From a checkpoint of a small mixture-of-experts model trained on Wikipedia.
Size: 10 layers, width 96.
Experts: 192 experts in each of 5 layers, 32 GeGLU neurons an expert, 4 picks a token, a softmax router, a shared expert of 64 neurons.
Training: a variant of SOAP for the experts, 539M tokens, 8217 steps.
Below are experts of layer 4 (counted from 0) of a mixture-of-experts language model. Rows are named router (the router's row for the expert) and show model dimensions 0-95. Each number is 500 + 40 x the weight over its row's rms, rounded and kept within 0 to 999. Numbers have three digits each.
After each expert's rows: "comes before" lists some tokens at least twice as common just after its tokens as in all text. This comes from a sample of Wikipedia text that the model never trained on. Tokens count by the router's weight.

# expert 33
router:465494470450507540489462540591507470428477567570498552466486574518542440543560477427531509386535451517544520571525444554537467502467486530527515508425490515547467500470465533494470531471504482535445513520559433532539520535491524565507505515477470489514569501451463456496541455532496506474
comes before: ",", " (", "-", " and", ")", "{"

# expert 21
router:488510471536437539464503547513509488490489499440492509464500538435530519516521577510465483464468532450529585543528478504515413468446508576554472477524554546507544486435479545550436562478540507499557515540468485491531474539454437565576508541510505463436487557472484396480537543455491489464
comes before: ":", "s", " |", " (", " of", " date"

# expert 99
router:532574509496462426555439448498488503517507485457528533518533553491533431431524488494444590443555451468549518539508550528529462476530438521468463539528535529475497644464507484496495531497479483423561532499431468503504539456463474474499497540515457463527564479493448497462486488517485556467
comes before: " the", " of", " to", " and", " in", " a"

# expert 163
router:508478496515534502504518450464500496446498547476521519510469472473479518493482545569547437538489485519468516542423444520502438550454523535561524556516515550458535447569505479478484534548462493400494523433488390546494514493545486530461539574560465549535423512604465463485503493511473519542
comes before: " |", " League", ".", "s", ",", " in"

# expert 44
router:530515552454500541498533414469485462517488448506422565512532506487558449490483445438487507467515459523500572521490531485515522431435477487535534485478434537506459441481537466530470554478536500433549507532507472438432517535488489507561563528451492422494539502618480510450522491451441523532
comes before: " the", "s", "ing", " a", "ed", " least"

# expert 108
router:450468461527508482451489568501527550533468539468436544506484508502565475501547523472500524450528510497460463586530494546477420562514531511515579459485491506471449483470577526522458484453555540543417517525509486554527480476430440432559571486448499506470470526484526517435493470587453520469
comes before: "\n", " is", "\\", " be", "-", " not"

# expert 96
router:470486505454512491464441569547562499504460426466530533508493533532570439514474509515492575485562505498445443578514495511517535431522536521486555439455498538479437525540545473444449444479515520474439554488483419531535440468450497504532472521474464497531429470429451490522554465554477536500
comes before: " the", "9", "s", " a", " to", " as"

# expert 82
router:449497483480468533543526460581535574568570544444472531478480468530546489508559573548507479485519487553477412441495469525507492521485588545533509473486517502475479436422506535443489509534566520510451468469443556539547515563484490513476580559494503493513447464491577534488513527541498528468
comes before: "\n", "born", " a", "1", "disambiguation", "-"

# expert 191
router:528540528471511442575470509487492457460463483542436580566485514489538472517539494530599570488541500517495568563417483541474486467503460553549502469440488506483461461469573560469488497523512433414450519468501435564500507533527498477479505515455496460456491530517544470579468513539502535546
comes before: ",", " City", " County", "shire", "'", " ("

# expert 158
router:440483523522540459459444553549559576490527497557493548535446489494534507562490482556550493487559531560485538525517469544438493513491488550571510462533445556505545456496512544472459506547558502451446525523470400583547525551426493549503541493445497434463515454475510520521482494549476472497
comes before: " ", " (", " |", ",", " is", " ="

# expert 117
router:518479427432458562491535563565482525428540521542466548530524546553527424415522564495560474466514558482473568499440434518436495491422487522580554449526450520510488466446515422484490540528509481485512494439433490494546466477494508481505501536497481502486543459526504492486549479483541459470
comes before: "1", "2", "3", "6", "4", "7"

# expert 152
router:445536534490440460496462559498502453441460501499487507473439462528523539432524487530497494459554552454507469510515502492528491451499463493518426519396447504533463473410545432486501434555460512544465404506461517453511510430485475524463547502480574497462562540532482485526514438519485452565
comes before: " ", "\n", " Nominated", " D", " Label", " \""

# expert 189
router:512466516487579591495477517527515494473438497471479489453423452431523562541535475525576510542538461531456501492532465522486463509457487562482451500542468546501515461565496584531511433435529459549461521521518458533453539494455485516498521453477485559562524530486460455450517506466447399455
comes before: ")", "E", " |", "M", "S", "O"

# expert 150
router:562545461483438456490536473562453492553521457559483487460491492499564515493471420474531521510535460522474451488529483550485419446495554523561534481559520510457488493483569483480511529523474447509482514547490547488537409449429455508519540546516544519531410447422471500478479517535525412460
comes before: "s", "S", "The", "A", "I", "D"

# expert 188
router:509446488550508481442485549552556535547451573493535537465459485446525458528514507480517506454522479422490493484493501476501531572568453539574586441455544462537474503461571508433505582553448538517455523443491533549511520451449460492521577480526483514493514485542520482469494502474547556439
comes before: ",", "s", ".", " of", " that", " in"

# expert 114
router:542521454463501507490508490518505467486443459507477414452501515450486580364543407478437555503531532544544542488442561544514551489589438504508485576463486490509459451495471518577491509531527426461536527487501466484512515521475508489503525522552498506487518478482515478517456459529582507559
comes before: "ing", "ation", "ed", "ities", "ated", "e"

# expert 84
router:480466517570557549460526532445560526498487552503479564538525486472506394479555520489531517459463454443493496490552569484505467599463490506560447500460587530526546482463527477555535471550404468506524522520425505469439533556468532498531515511525484516463513489477469470504520430513489526438
comes before: ".", ",", " of", " and", " in", " were"

# expert 143
router:505540492510540547572477450513507443478493478495431432597499494515563504544512548538494533525535447511538545565509570525539526513463506479496480469491524549541537515568545515470496543524548407579478518488458448395473529508509495566513529497557473460477511549560477449459531433466514525502
comes before: ")", "s", " of", "==", ":", "ing"

# expert 19
router:456532539539491463478484532579497467453472567463459444541448523552523467509451448467503544458403463486469460501435443485489580508506550491492477507403502494596496548479541469532536493547507538534469449476443489471542505502452518493518527476458544490498423496459561498545494548568535535534
comes before: " and", " which", " the", " but", " he", " who"

# expert 91
router:522495448562428461556496510495478488430482535567451489469456553519496543464545517512566494540517505473500507518460463537543467476465484469549514536532441527459470488461529587542522535465541419534521498501515436497514566416567478512465452443523493535536545424564420433502507531515488485543
comes before: "s", "e", "o", "a", "us", "mod"

# expert 58
router:478480523466526461484481510571509519444483537492571528479506521529529499576428449589504502516502519506475456404445543540414537504504531529509505542504490458492475504519514515465440534457544513498526504497463508592527532464465560486504500473413611468490499490567444549487556480538461423496
comes before: "0", "–", "9", "'", "5", "8"

# expert 173
router:541470542461529548465490539496524516477528416486532542476460525424528488470498480579545466552505543494438496539598494392455499505500570539534484461533521544493443521536538500496584509416499528494448482503536494493511541473486481497489536464472574502482544479403477484547484520559456456453
comes before: ".", "in", "é", "y", "O", "B"

# expert 93
router:440441546497491556609528522555495483525575539427475484439585433511425537515455540567545534455487508549558447498451481508501474518460464523557542479526461502493533585465498490487563444455517532486555472520540542487442498520481494541518512524463502499568500543474509454485490457524500453493
comes before: "-", "|", "\n", "==", "=", "==="

# expert 165
router:530437505454438551484572473534506604547522555538465469509486513491528454464463539534536482498469567492545480523438467542401479480503500532583508475476471567543515447449509495474527498483547463551501498451564492485503506461468456431554419493506511443488537490485436493507490512526569436458
comes before: "6", "5", "7", "4", "8", "3"

# expert 8
router:497538499436525458501509510541491486502517422514556428479508555499515525510480428474467527500420453463473508497555497455521481476528548447475500480472465456483457536496502478488554455497590541516625500527470494517538535434419580490449499523478519577455552468433481530511524513548435538477
comes before: " a", " the", " well", " an", "ill", "op"

# expert 56
router:451569528541479445474471509541528462453484548435470435543453498541518431458459459486473580480450468528469467432456446529446557560499547536519449496434508473552469515462542490499537520537519530553479482514470455468551513489488538491499578482411551509560475486497560501538502563551524497541
comes before: " and", " which", " but", " the", " who", " with"

# expert 52
router:544560437491443502538449428491524533435459522454462534535494527518532583544501485572514579454532486511543454516554486563524532479499483535569561575525490558475546439572504523468477544467417472468518507534516498497572489481535517547492487465465440483531477493518455480552459434495502524466
comes before: "s", ",", " de", " (", "\"", "ne"

# expert 186
router:510518443520514525531466507597535521451488528540490576495463492566506560517546483557511607538521447511581521534535458524512453472489497501558519528460501481494597446402475575503446507513466483474451479536420454524532491510485537532502497512554505447485483546437512471566524487484542497511
comes before: "\n", " (", ",", "ia", ")", "us"

# expert 125
router:539465498477510513506476510501499473448501527504495510513499510469556493524520486571519521538528481511562547555466491487532492547486443606506544491438505520545482491492495500513529544550436411430511479469578476554546483516569525513486506563509574479476445532578459507445393543541567502583
comes before: " |", ",", " (", " –", " and", ";"

# expert 72
router:543510439539455538528491439440516498422459470467446454466478510526410548499571478470457564494488526495545545528442502542491465552529452495457479573529436464545541531572457521533522534449494497513545547491518378468547491493503491501478486573550449557452497470499482470461479509490473506482
comes before: "s", "ed", "ation", " of", "ated", "ing"

# expert 1
router:547465574511529472520542511440483454479491519478461560434458460519483489548549520558569546450500495497509495498494436502463474534463506553539513527498424513481565476516521528528499529564465530409501505463463481559525458485487490461578589494466484451485421488593521529519507571449456561501
comes before: ",", ".", " of", " in", "s", " ("

# expert 113
router:490541461463486465466455477529507507480502506498521499590639458487499534499536510466462555432504437450546456460463574507568543501488563571487511473539513509526462543515499491501520495520545546518501513502464449385475500563495564521534510459488535435569573510492511494512492470539467533548
comes before: " the", " a", " his", " this", " their", " its"

# expert 66
router:453519527488441455476465514522560451555417514489498479540451425496536577420525491432579537534518550456443472531484493503545524424480538524564516540452502514450493469437509494496477472517526529579555447528467478493505544455494506551510551505462506480454580485474454524534534473572486526533
comes before: " ", " \"", " A", " The", " UTC", " P"

# expert 100
router:475483473492451503470473519529480467495435517519448513478483529532574468474535518495560441472492554568420453500545458558567519481463541556484490485518449538461450444439587480476535555506498430497481508500466551468564464517485459535480545547483538443516534422458439537487562484488453550448
comes before: "1", "2", "born", "S", "age", "aged"

# expert 178
router:468518526500489477515446408516465493457490478534535472565500497449562520516513507513444480443526456485579477541510519540554485508493442538480519437530551525474464535564516508524482537530505483546460491485462495454574486542546593468572486471537531466488472580534456551469514405492599547485
comes before: " the", "ly", " his", " a", " this", "\""

# expert 2
router:553489451496569557491546551473545451530511500529475437424527457470421498518489545576427476515532521486450501459560519530515515545525482519524427551475510530546500533518531501521496515492454528427457497445563480445501551492494510522449571505547493457500539423464511446443494485442445503579
comes before: " of", "s", ",", " and", "ed", " for"

# expert 116
router:464473529558498536502478543538498469488463540561474559473475469464535545523449538547524470472540502488490525493509458543535559476506567479571558553439501513581478452437523452539467446520517526529444546505488546522490495443427484499519553526574489465449469561462565534486469487426415483556
comes before: "\n", " |", " is", " (", " –", " ="

# expert 43
router:536623549523543555539450545502431500537478545496442573457448501572493493522518489499502566474565481538511513529473372521478482452454488587477533484495511497519518492478480526500466450548533414483470449535470505541487485529518557466506437494525508473502500531510566483505513527435546503538
comes before: ",", " |", " (", "i", "wa", "ka"

# expert 123
router:461498508482453450472490564539498501471515537431497546507528403487531477509467476521485531465515584493483498468477490499528546451519560573540512482457585542513470502501520435507461525509500518459503426517511532482401481512611514527504546524519567444453421545431475507516437515523551474549
comes before: " ", "\n", " —", " Votes", " L", " W"

# expert 73
router:472472548554501486485491415458474544485486525517531479460543546458543527487513466475536472505485535541447498570534491498490531509527518563519536424502490538471531519507462441423512538537538483551549508537534458527559524485473455396472496544513451435491523603507543537493431413559504453553
comes before: "\"", " (", " You", "'", "\",", " Me"

# expert 101
router:452579489482481477482502469478533497563478432472529522562571510498467438453507533433435471411519459398484464543498538501510472452455558505501535501477502511597459505548500417570510504469548536487565498516473456499493464474445515489541551531470531413523497482544524528521450493515523518538
comes before: " the", " a", " his", " their", " an", " its"

# expert 127
router:501518430489541518561509468559477541408516522479584536451505516474531509505511482470450474528505506509492531543475510512559581515548445570476501535499470419524500565484549504531463430574483471516476554548499517535504519461581493525493438539532495510465579501458473375493527489475481475457
comes before: "ed", "ation", "ate", "ated", "ing", "al"